Weights of a small mixture-of-experts language model, trained from scratch on English Wikipedia: 21.9M parameters, 48 SwiGLU neurons an expert.
Below are experts of layer 5 (counted from 0) of a mixture-of-experts language model. Rows are named router (the router's row for the expert), gate (a neuron's input weights, with its number), up (a neuron's input weights, with its number), down (a neuron's output weights, with its number) and show model dimensions 64-127. Each number is 500 + 50 x the weight over its row's rms, rounded and kept within 0 to 999. Numbers have three digits each.
After each expert's rows: "comes after" lists some tokens at least twice as common just before its tokens as in all text; "comes before" lists some tokens at least twice as common just after its tokens as in all text. This comes from a sample of Wikipedia text that the model never trained on. Tokens count by the router's weight.

# expert 30
router:426435579541445502508539561466583439487567401558437487486538424521599438494597602510565565514493554531564424517573547491559460520488421573517445447486459444479554500548554524482501428481534529
gate0:475508417452482552500451520428470462577521539517502637526617442605526497435644501509483607431596553535497577472564543502573474507517497509415551496478492523458543568499499449511349526485468422
up0:531464480507520429554484497513527465466558460435574434449511533395511520617448489488503423613377519522504481447419346448535397618523481479568540485494472531484569477545530523441469505517514645
down0:471414480552513512608470469451480568502414501516457456532468476459513548544550520530457486492442536564436547566510512567433544446528597472404455506510516523536492510613546513484537436524495426
gate1:477436562580511590537456439426568498517561470540491585465435519501516492536525544525525519534467545470490444516522582540541514468499446469459485550509449465428484520499371460525512456460558479
up1:500543519589407483429548495387447441547533581511493429532499488428432489470470590562543499463460474546491428543547493526468518538528512479529501534475542486620671522513448449608490438529502505
down1:477518478527572489409527467474608498532585465579508476485507385448456479500478490472484545522414552471495527507538431497468449464581527522525502517494431490506453371554439464540463466548483526
gate2:502491457531525519427494457469505544429537522437498432441551449464547477511473512493551550552565524511530444552546527596497468441449540497436469522420602489402507592528405503565633473426549409
up2:463498528490402569494470495481583418492446512495404498473537577445490537593472512570505502451425472467575451387462527463553507492567441472531481512504468493590548500472636570588484463562436541
down2:584506496471474448422430525537601487439497463516556592440608487525603462591403501505499493542483460556495436496521494445559534548503528490617424526457504493444557493454469440435579547423537408
gate3:493502587492484599514532525413509557581551517457509560584536510454593495505577549553432515593488461502521536492438586480531435502533472444403439480467467534477608510500502482458482536596540543
up3:496557482574611530537602477659470488465516555522504531537565508553509505476534508514507517460521510611420439527542547485598427572452533496545565498514433595473481520529399568440503452510516482
down3:551415474497544487412539518548502490498471465522540489578539498536591455522528488519560473450559537506530487569531567487496508407538458440574551459497478547441535582493500368451474565526555525
comes after: " ", "1", " |", "2", "3", "4"
comes before: " |", "0", ".", "3", "4", "5"

# expert 43
router:449435589477418552486536521502575472449534430490398478504551462543581491538559582581487585543562535468546457509528581496577473520492420521523427413493501478517564493508554582500500478528563539
gate0:418502500563445445496516509478540411479519549521421510517483430482489465495485482501451397488533522493447547432526431387599472499466499496565448470482471392602430408436576480392428503547514645
up0:520462450476502523502527502602438507494447510528483577475548465546466471494476521501390478515569448547372560635511510504526425481515526483481521478511511570535425556496498480559414454585496532
down0:557532519499483473512560406500486476499551579448552625599448494465469520519524529537413501497502526495510447502471486619449461419440520554546559531516601483578433467472471491580552510531479605
gate1:540491561526417404565607499493588628493501517501493447500480461383540497469558480414511511490413510492557535482529471513473486515527515517570573547508473534445562512480496551492578547449472445
up1:395392493505578487407420534450509524583530512510545420447485510512540489510555503452540578572533532517515507477499430498527491481577513474507423474515563490471419345463476524562474481483537504
down1:602428440615579426505524508435436428548561508535532552460529523570561493507476581429442514506432472468480505439504566553519519494545494465593554467517508504575490474449478495545514443500490536
gate2:446464538510434459367513495522547450391539583519554415525464529454464448457536515522579418430462565513466532463501560499467547489535469492501554528476487513530569482530506546402458561502515506
up2:438438454478409451428409500429379516488520515513574556556482485478492503627549462534455384506435467520563484546491569462452508386563425530503462531458490430440569461549485435524474540420461507
down2:507502502502438567555498519466384554516522485369527548502493518487513551570427566615511545564535425562504421514587561542368578532508539527516516533559459551555462566484514484570470562526448517
gate3:493519499504558571356602446443509548502514536469486496514404545463506503407494516478547474444453443500560458463457534559509470573499455521461511523543494417481553494545513602599498498514530422
up3:505488523480584496547559499547554544535442435464592465495509418608476509502490498506487513368473446422506539474581467538500466575479489503489551420541454478476461577533522538363527481435516420
down3:575491446494446518509534515613466485490530462523457484509500576436447481451543503571489509436497522429489526557548482542477498467395500429546560455499539555583479603505534476571544444475537483
comes after: " ", "1", "2", "9", "0", "–"
comes before: "0", " |", "9", "8", "5", "6"

# expert 7
router:411442565550438512479542563512577455547572419568436483457559419515586411490579589517549577506483579482560423506570553507549468505483419560506429431484456430495551501528572526515503435499532501
gate0:486443440473475496564428527618461580483536430560482531476551519418548530639538506529599416494428536521440445442432527411567441549558474531467422553487469457511516503550522530589522511533449555
up0:546430535513440504598485483470466465572557413551483476435493488537512499479428481475492503494526451630553448538563472409450422500497459500537419477527466533580429516514556459470589420512446576
down0:545506520510504454530380492529525520453472420508503491513481528492429538612455503541476523521461571567497496510534499585605523478508474499573500489544585536414471541524529536497486578402539422
gate1:522500588572498512579504491508465440479528469377522555496471592452535560399492518417526524563457513494533382543517564563447548597528428448576431491475547497424542483505468542483510415500460560
up1:454424457415405416496526479360516524507539587430439650490487529470533494574527514584533492408443524421582625468466563477507450497494543512563522579475394509503454511493544511453523509519490544
down1:553448442510489520518457537486537475590412412445441424461558539457430514508465533479481440437490526470491569523402471438445598417536585566477552450482492527401456483429440584496474506520494549
gate2:546385540468544513538480497506472497546535552546531529494422489475551489584521499407578528611445453477544518560512553581516472512480525493466571363508516450551519454540478488547593565523481497
up2:502495540567465423537562444508476493393558577539487452556568426542430502517444495412554524530484423588437538489471440474503437437454538502465420511500471456507462571490462511474496510501434498
down2:513522526548476511514522452407515514541526532475447490505541430503524493608495537540458457482450468539437552511658534507509415567451453499466390449485518488544516591490473526449467605566496464
gate3:428561492527477528443478478553601462443452485552507536504504507527470507487452480492466523525461437517527510489483467497548419430491538478554458457477560427586383448528513463502472535488492512
up3:500509489489560563481482473514457415639501440563472530573379446458506487454443500563485483485536506421547493529460451445454470502483441443496501435525417556417483535520519520455453483538415422
down3:422464507509580574515367527523459493603539441548491539515575469480533553522483517466402521453490523514506550457589627546470428491513432471470448511486491432537563500411511506511532438548551545
comes after: "\n", "\"", " part", " also", "History", " name"
comes before: "\n", " The", " \"", " He", " In", " It"

# expert 8
router:434444544473449538502530522464522473432507468470424484530589466537579484528571583560511616522483537477551458536557508503527478525482378499520468414475529488549587495497530575515522491533575520
gate0:485549523550478444550569517608522533509525531495598469502516473502442476498481454448520488450438527484474508553534408473452322517524473482469542579501469439561584531431534586433537535505539611
up0:529494503573448371626485527512473452533500426492568481457520527523537541489486527490547505580558492492492441472450526464519463570469487504521535518536478526525391464492587572590499446504554497
down0:473429559520573489451513512477561483586488565541496500511511486433437557367461462509522548423434586503515559514478438371589532469520619467442436408456452433452602399484462513414472545420542498
gate1:548553511483496471472446490524418456397494526500543554587539521618523476570483480638414299561492498566571436504602486408548442507501464528391452532465538478507470498545582404565487511463466527
up1:492459505472570554463414445531479502491427520497549527534556536446574527552446558522444475535457428470570542472422469489549473554517491496418503498525549445501446493450560517646465499502490373
down1:506484489536533500572445523636461545554537467531549488490481510513515579557593482564435413548522574536516524575518618533440491517468469516490521484509499495478421580481473492469526351487507568
gate2:556473548431524508438552475538469528381484431505394482476427498513496503622509515491577461454519508535445509444466486564513467567543543497451502506481529566478477563527461524446567474558507430
up2:534422462479505486433469503457524527602454512517442449420546536492511481394493460498447591524602565492602450444566569543588489555410418523488521422534468513494510587449511492553488421525478437
down2:492454485526477426418655562630437572472493438566505516545542555533490508484596483457485520427467490542541506488461509437510416491532566450504468485543532503463411510492446590468541520450584481
gate3:536431542573458519464519471536451466538595469535402567515485506393489461492544551495544330513457531553464421430499584531592511511538434490559472427501502469457499536470490563466494447513432387
up3:473488550541514538552633559481504585525526475486571568483640536558564521473483524506460461494470492486440420479480555498559384579491450503603510441514435583537499559428516622526522468562565536
down3:488495530581418490475554516515473470326478446487473483444498507488552560626522554521443504588512513472492444603544528435512510472525503485558550512547472466501476545602534545482538569525582521
comes after: " ", "2", "0", "1", "–", "9"
comes before: "0", " |", "1", "2", "9", "5"

# expert 19
router:465467465536455489515432519477595493466519450511520571425531398550570451522536587477504554469510627484510531523536465504559544488526377613530431481461437419480546480517533509558460464480543528
gate0:499493542498471509452468480514530512477488439487415539480370507525449469560499487381512474540493472529471531549563500450575512485489496497552443478513520496549422525458513438521518550620426520
up0:511563529493460539494454495532512468499493477467427573479402499551472446550457469413449534510482448496510556468590499526575537458511506544584488488500567485553425581492539487561559566573419471
down0:519455419509429451545527498545510500432427593552552446513552465583516474510485511515418571481521528419508446462593494541474489434479449508514480421531470492429470540549572569462438536463523536
gate1:548588505534551575490463510531457536439463510399524481553412538552523506475456497434504446569445428466438544512474450522580483508586574554606472511510483509449473466467524434459488610485422449
up1:569578487480552539547473546494497510455470580436462464516455528550550459482442498432505422495429499430418532566531482500549522520551525520567528497500501537453542509439483425426523596453464458
down1:486489451569392498432513434512590462506489453524558495416478520499513541531573481511521554451609508524530558381561480517471533483407483493512475397467468552453514555533471540486506396430482487
gate2:495506519409586479516484512510518600457534586613363476424491469502500503488556543483590526448444529416510577366492518506539474472524528568491499472476523484554490487520475513508514545563437544
up2:448526483491481457427476491481545497550462410467493483604426470485491389511497470484524533518638477576489444458499497453615535593494511475589438604496412500440448466448466527453547535459556523
down2:476456465423417484465449526467425532512501495436581485517536486499439473557518528561428508623547438523520444559599489521540371527493508510452487520517439479510453455529477380633587516528547478
gate3:405501535545591531445434445527477588458560405435552519502498498496540440492485505498546446575430523437544509587526395513557552478556439510532524510499459480492593536451491455527581477496448544
up3:416543486557593519454430424489502615440537461447526536505506499455519450486469501505521427554430570390537542573512405583568554504546489521517550497490479538517592534466516466538536417524471509
down3:492467527510422543538409460459548497506508580552425540519462509484581618521482414532528576375621481550501529515531529497472593449466541529522565474551531591509480486515499550496491531495586458
comes after: " the", " a", " to", " The", " his", "s"
comes before: " of", ",", "ing", ".", "ed", " in"

# expert 23
router:448453514467509532490580531503555466495598519522513518419581473487597379500638587554577563503466494537505515464530550447492492553508474578452515455498452488514525498533521469500460412534481501
gate0:484497492498522606469476477511539544463493460508509595490561512479463456519460495529382474569557520522465513469523519524570507456600507549523537535477517520585430499475579499536493514543489549
up0:517554487477463518433523457493533538496514494526483578478519518409463516533479463445411431596488480534479497471507524510561508475565519579510539511490569555590392465506591482541424515528487451
down0:533503480463444493496515544466545518532543466572563425571417440533535509529551366500451513558572513394474503518530501512531460419502576486512546566560474496406521466605510433455438477483556493
gate1:524506461432541455422558485500491503568474581455533482453473530487451517480469471455549471548438456528394551408460451403515473599478560419403545487505453500572523536435472431491471514622473496
up1:456538521454545448464472526418605550502471487474517388446535494520498384509415481442504472534546507475444499499506596414498510620575494496458514513501476538644638514494469475589489479486512547
down1:498469515506499427576460421444471459499534459621460506588371435506501513506535434494402516596456473496585387603441507574570602458462559489496500526497496509492479480491479594425472478433512498
gate2:468397447453510556518569458349452377547481519495524518509536533465578501467423545573527568479428507489520515446419502496510546447554490480557482455531512569448427505600511478521435536514562442
up2:476609488495457456423480526581371478538450503531447581546459479386510440590451519441544489548363521479495532466560460363439554462514538440481495541488533509474540458480546506574592504516516425
down2:533559451508473539477477503510443528455541636409474505519525399533493523439588504544602466484631435511597459445555514473425493539445592551499526522489480547490564493483462453496489508422481475
gate3:563485520493457520445477496507421520481499506477507576557459504653529411515497513495415341495571494536516516517511535553549427408518528556530497468478533541518468562499525524506481594525533459
up3:427459509477467546592504480516452533421512478524431557501515537408466468616447512447479463558458510473456528562542471529408492477501510495484519557462621451521569449514546481496473435522431410
down3:426534487508488504510560475377473474497542544541424483516498501494505516573539503479602454524460528413569466470409556517456546532448480431418542480498509421403584497475470463512515467489510487
comes after: "\n", " |", ".", ")", "==", " ="
comes before: "\n", "-", "|", "==", "The", "==="

# expert 2
router:485402522497396533501588538535545452450500462491352479502527499506567507530546610553511567545553508500500490496522561461580438531496442527529446466466502483521555428520608578511475493543559565
gate0:547548473463474569414477407582478525467548543492403542535494487479599511425553478388501478501556507520458532520537534504469476502418496482423521423507507571536421565434453490439474534460545565
up0:489479467469465646562578521566552407507474485547479553565546501578484470587523469513421514503540502476544489578536503549492509470457455466424479576459573515467519571513455392606494577464431467
down0:421617509523544426398552459513492510512543516539443520438492436579472468440474451501518465478421479440458513431533495464512568507556608501517404490521448483583457444498483480455488500473526471
gate1:513511528497487408456437502612506465482549467469460577462478525513485535488494496544464507430475510446560550545504453527445432513427495534584472453464482501486507499504487525382507547482538533
up1:495475459536470434481389506545424481527532488480489528547431563508512481470552472436536557502511504618497530471491545484490388446549490545528480574511440527397481517500494542438593565504492491
down1:451648535503480591495557470602488511441511556537482461462436522590490501541550448527533562551441506482646489514506548475482564479475538540514462584505538467512452544426485527548468498487618469
gate2:494561545562521595467527452575471486538465422477355493534454475379507471617480524460569508537450519454484514449549495461533568551554525433539493473503540449492599467497462409558489509504533434
up2:497617548578608501465526505504415405551522500509452528518472503575524515557507510469471494445502480340433527490518551437465492490518435473525514507515472462567519505463491460512520506505586621
down2:522563483486421521578501481488467467519563533487529509580440525426534461449536506492459518452401510337544423511446520489450494484520469490553471529611432497505515452446523602538582564424470542
gate3:444397507518492412565576495513555519437517450523531450503574491502502500599537468437528506436431527490507537533530460479377427513429466505486519511521443473519506379532511537383503506502492392
up3:508507474549488529606527471512522557499535478536530504456665485553572537496525480465424489492482532553518474498539437493433482572473471479508512484514437445569432588437485578433489508567574486
down3:553516493448424463534398489612514551450500440539523530503498477471505549519536453545488571441446469470504456641596439530537565502430495525544502443561468468513476544527548496447544501427501502
comes after: " ", "1", "9", "0", "–", "8"
comes before: "9", "8", " |", "7", "6", "5"

# expert 10
router:465445525489427495489559543490574478512516463538452420518508432467547481506644564506563545481544526444602400573518547523520503501506459645479519441484483442447586525519541507475480425512477459
gate0:494453459509496494531482558465534454460488478515466485505563407431511448481463452474586566552480542454638495546421524497488545554512479569529542512464473516540466484499495529477544446496492559
up0:534521483443530474464569488528445478484560487481527386463478521583483465520444508453455394544480537489397502525421458501558470470468516445500481485535569492344495498465517540511458494518444479
down0:554541451458554533511448498580422540489490543459519452459560503483581537432576473448470525489478460533387397521529447415520549460416386420463432470510551534524506465535485585557497559528582511
gate1:536402567609557563439510470442584427550552494440558484503595538470567483624626518517541479441484469484548482491505566485442477485524465556429488564580521477489484485531478582395572473489514567
up1:477536438484484463496544513528489483483549464527388543510459501571509485456536548520587455610495485539476496453548532450531494480421502471551531551508487460475608518396521424512470561585464513
down1:500455474522558490477523574408434512421543472497566522522557569514472496468515507531489455467557615479453470529493542447518482481425623461465521523574481477488501420419459474544545576559500461
gate2:482592507473401559489540522505514490475479485546453451517458536437477492543492501546507506529530527470562542500532423530494484475504480427502569615484513551495572522443445452596439454521499455
up2:493542490508440546423456530518420482499457565467448491514549551533509463515476483613465432555379495464536481530527653510537493469522483547494556556534573577535589485503551445653448441519437490
down2:545618572478433498569503469445516519495564509658534458567477501441485416487517501502582425448453447517578404495463440508501461519435409500604449534506501465443467581520563529548446486469515459
gate3:525497491497506417549406520563460468503473510538508461501471507481470523542507501440599538486451446423457448482479407492486511401576577482553497513515431479453409467513543493482548455454518552
up3:510524532531497528505503542514513471433498519474452570530373455585500499480562509512689434593512430365583519472528576450463604518529493515493551504491451423548533465479459564463603422470504578
down3:440593543532488525462548484435531493616576469411535510457431443442454468461510493536662516528571533550519611410404517500455464541512449559481555493475440430526539447578432440575513416525487486
comes after: " |", "|", ";", ":", " in", " /"
comes before: "1", "2", "3", "4", "5", "6"

# expert 34
router:412432567542445526497545571507578462534576424568436468467554423512584425482584588534554564502495580519574425513574546502555470513487414567500424433487455429512553488539566539512470442496524511
gate0:479521465470477518473522498494556462501405579457500539561590516458481490644466511616457499525610513471445566472525535610556411488441499518503430467500506477417468546497543490595472407551490503
up0:481486552466584397557441536476493522486591466590533461386442528466501568464535501425565554519456467514486533476468492407488509536535559544525479524476451544508562354495521517398468570478599513
down0:516493460534554459430548488529478525367475475439561475459510525427508510488529500552433530420602444434539483540491525494439457392507432591394514491452507479408498529465422463550498547568489397
gate1:504546505427551379389565505423534498517472443530445473501391532471470473434520511481535438486546528556544563500476493470493430506494535513516560447472499508423562393563511545550534450490378375
up1:557481510473474444520477564362500528511477506447458481431575528522495525461510474491449498484363486591548526511462558459463448490430479484550535411474510524485505474413486581427505549572515459
down1:499579478488511486518457509484539522483498417499480605558433485475508509404560484481502391522547362559547529485496529592573571494495434506500518508502419424427489490424491525518556607499476402
gate2:424543521482492517474467519598511470527552449454597491528548536545560497430494489537492512519572573486543506525434477466494505546463472525593545465533567560492461543523434513494560531504404623
up2:499461605466430395532516538451512467461546432550467526511533472529494461609447522497491464464565547376511498547530451573569528434506478540503529529492526500533537567515499478531431454494529488
down2:453509459394488515467462507409487496535531493459408591455462476573543593415495462560465468417482494516538440425492552512476536434457529537562607530532560479553660488447506473515494489559515487
gate3:487500563457412583562524469436556497422503454486451409504452461537529468460441513483554463474463491601537610416482505472509413427548516547462517529537471440543462572570467455513522620445570505
up3:429460445504532426491514457399463519534463511473556612506491513463507528461552479443542508465506477482494472528533601458473463473478513507461571454508542507486544542539519468458507514431418479
down3:512456456529479409583566471469475561540532467531571554502600618551449541504556554469497533472472496469490504495491605481578513460495543493371613405494541586552440454515474544504487630502455527
comes after: " ", "9", "1", "–", "8", "=="
comes before: "0", "9", "8", "–", "7", "),"

# expert 13
router:415430574541444524499541563494581448473577427563434482484539421523594425527582585526556585507510564499569422500571546497552460528489419571504425431485460425503552501537568529481488443483523521
gate0:515582481454534421438434513470523532498471588550555567446539515507549485609471500553466546498512512428561464506491460424494520516536458480460517510451465535405517576456449443486484486458593524
up0:473487419446552504559531488426439484477435491528511423560462566404489507466510481522584477531471451518478605434482499616513460464483525498537535469491428455435591429490512369472436494496551457
down0:428521494609505540535458522542556471447505344537509543508420490479482493644479510485481470465451482555407476582440532409480487476438448526531459438540470429470522518531550498564537464506514503
gate1:462646494488395486472505486466513477588568429484529476597531525571519504512490491483454443551467550483489521509478558464495575453483487474576623566494498502448542485466484491498566442504401433
up1:478413523457600450530509519484421516547506545486553409627498576520437517515582490543493563420512485376542541525441572494522557464520535521354454505503511509532481565444478475525550562411576560
down1:624494613457482459490570527509501475461406509411516512530418538501532490445552544467542440511575504526470482485364530458535459475434501515548487477516523465573509455456450493518471522472488632
gate2:433465525537519461550478520565457485536494435536484475556499506467499518480564514522518562460532602390440476590492602574540494549476504515657542608451478481495555503483480535499450470414446442
up2:583451521443503517451473531529571476591516469512487519434530528410552555616551468565449447415395533584500519517415468508560463466484472515522616526458550472494496603478491602605488548537469527
down2:556522486582577547483507427412475449534423579405579540508533479592648535445454482553483477527505530451489412483539480470513480494538532505525472387482520470439456478537480504544482391468551566
gate3:487524528423523590378521497589485468539585530515459497522609460554522437497432506465531443493590533500477471395536465481438545432454505504443477520498494572583551379574438445395423532431461549
up3:574494457491472457424427529538477553526469541493571581469584516547567490546498534571493495563493500508572434494467409491562380569558464478454521467526520493452629537479485560453471446551508489
down3:545490480510551508447520500489392548553458497477549528512604526577559509590511478584491464483604443487514514476560467492516462510440541482558462448510508502395436567453471495438501538541517580
comes after: " |", "|", ";", ":", "–", " –"
comes before: "1", "2", "3", "4", " Carolina", " –"

# expert 38
router:379449545547529538540581518461599487524598471616438476499499451530576490452557520472504551501514540466547456498570525423525439513482414488463415435491471483485570415443492486538506383518499519
gate0:447485530531494438482538487490545506500508558558459339485493467466451480501417471480618488467531503432536538464557535450454541540495553483588530524505521431435559454494502475422514503530490385
up0:536458623500430412412474498530547468493433470483535532516528527483606491517560537485530471412568468506429509502441495608621475556473561540414519447496483512383526556485561489525588393478474428
down0:435509545487445501509480501514471452656449486507504422535520432543562464516592452482427549435496521453484480482508492444451609487575512490603550518524467431504430467522513518539559437479508504
gate1:522375501499497318539461511547492505564533454508571518545476492384529467460629482546568463539464496389536519483425462459495532485555547491520453487525552441461431438512531519439556494521523537
up1:549508552541573581511454568404485505466528435397412505523425479579476499507462491470496461601507498496524571476633519447497507519485534488588631573517491529451416504543477512494561573469446550
down1:529428547478446455543549502586450441399508434489540563474452485424527507438461478427473539539606517580498502528530540433524605559527576506480521454486442423534565440413536494594428553461455541
gate2:459482521482449551496474500620424477542447518618465540512490543532462514504513520457563488464510447610389525485521495532513428419538534475519347446501542407469579487522517471431504549546572464
up2:563520463479461501543487507514533566510472472490587560517556567543471483538593492587495493553466538509518473444544451503526480473580468502626428485508480497453445589489571594483534476508542591
down2:475486472475468524445393549555441519521569560391447489556552533540544449570524472534575518471545520483528570505528480425457556479408492473560659460523576469446494534517453428463443500478522439
gate3:509523432383487521454435514539496497472444491461558485453521420552506489571522530596531528462527540574438521448499490620481531494561483553477517377524476541453502508562523481504464533515556462
up3:424483448490517490530543518475558520506503621555474479494470454355479526505442476486550584511506501471501533481466468464515506508523522478511576487477472488555593444522453491414417499449427405
down3:430467544459473506485501500407549473486476487487516510475502478439533533409469454479439585434510545497357522590467475529458433493489471432496441503505494443527434394496427545469541522496457527
comes after: "\n", ")", "0", "4", "3", "5"
comes before: " ", "\n", " —", " +", " −", " \""

# expert 9
router:452479522529445430474467557478566498448538419531550442456557500501539424502601619492552526503471586442545485466540514472548444469518475625493380480480574476530564444520597450517512439525479497
gate0:480522485581562534468528486520492429536530498445471499520581549423492509462448497501390520486547489498410458506574427532471574499456446512381542533538433509601502508537504483499488570537429523
up0:499567554575565464439508477542502480523482485447574443459505571491539531535489503554539477467450538394424453554500445517380504513444601539449469486539495525549516519457515468485573505498461524
down0:561467578508556450534501526487577495522494645524480381554542614485439516528556465483500494455465448546527482445497501464525566478500434423489582570510478565430523493442464529505466507557541532
gate1:437459433431431493544489486611465599552469468467545498582525535505478452530507508572478467556465563552489484453545555404415461548546474548453560471482536458555566454517686503544515407562509447
up1:538442422476436450502445485542456590533441547494558470517467573503462491563503495497471420523413508497473528435505572400446397504554480499433510562494591527550596404558608491532493404592445466
down1:533551608560455479470509499515501484551527509536421489586448468564517527461477489522376513403517435463459485520521449544563577427493581471545518499514513505548418582456437511394523652425529524
gate2:592464469480464488547494484508438481474538515511623560462479493465481489454515458548469578410384433431465524513497486581570524400524523472540514530485605503487416564544524456528546489398515509
up2:579466485474431544447497526439495438498536502484528527518491497409515470469501487514518544437378463399499527510547554613584482459486511464627521516492568545511398559623493441489522535385568549
down2:542568510504523521460453462570449441492627491539461432490474490536498474476478413454582447528489441512591480567539454421518493570492445477498528539579526521533628425528395556474477413508426406
gate3:441395598545508488488583522515552436486506532439389514502449493511566469510486531543436474439489508510519503610565587425466518567473481500493545417499372486490528571625432589456488513530538484
up3:535505526623488477589485578467524551498476499563547523598500505547462479507412489450520569474513577439463485498454436540537404515515554546523518454536579553455579467447537495635453409536572524
down3:488495522512504528450489516491445498579558497470529489541377453431373533585554528589485560503486532514535455557597537517458353425529524567489473508488532506456559493511498483547528467508487582
comes after: " was", " the", " to", " and", " a", " he"
comes before: " to", " in", " of", " by", " the", " a"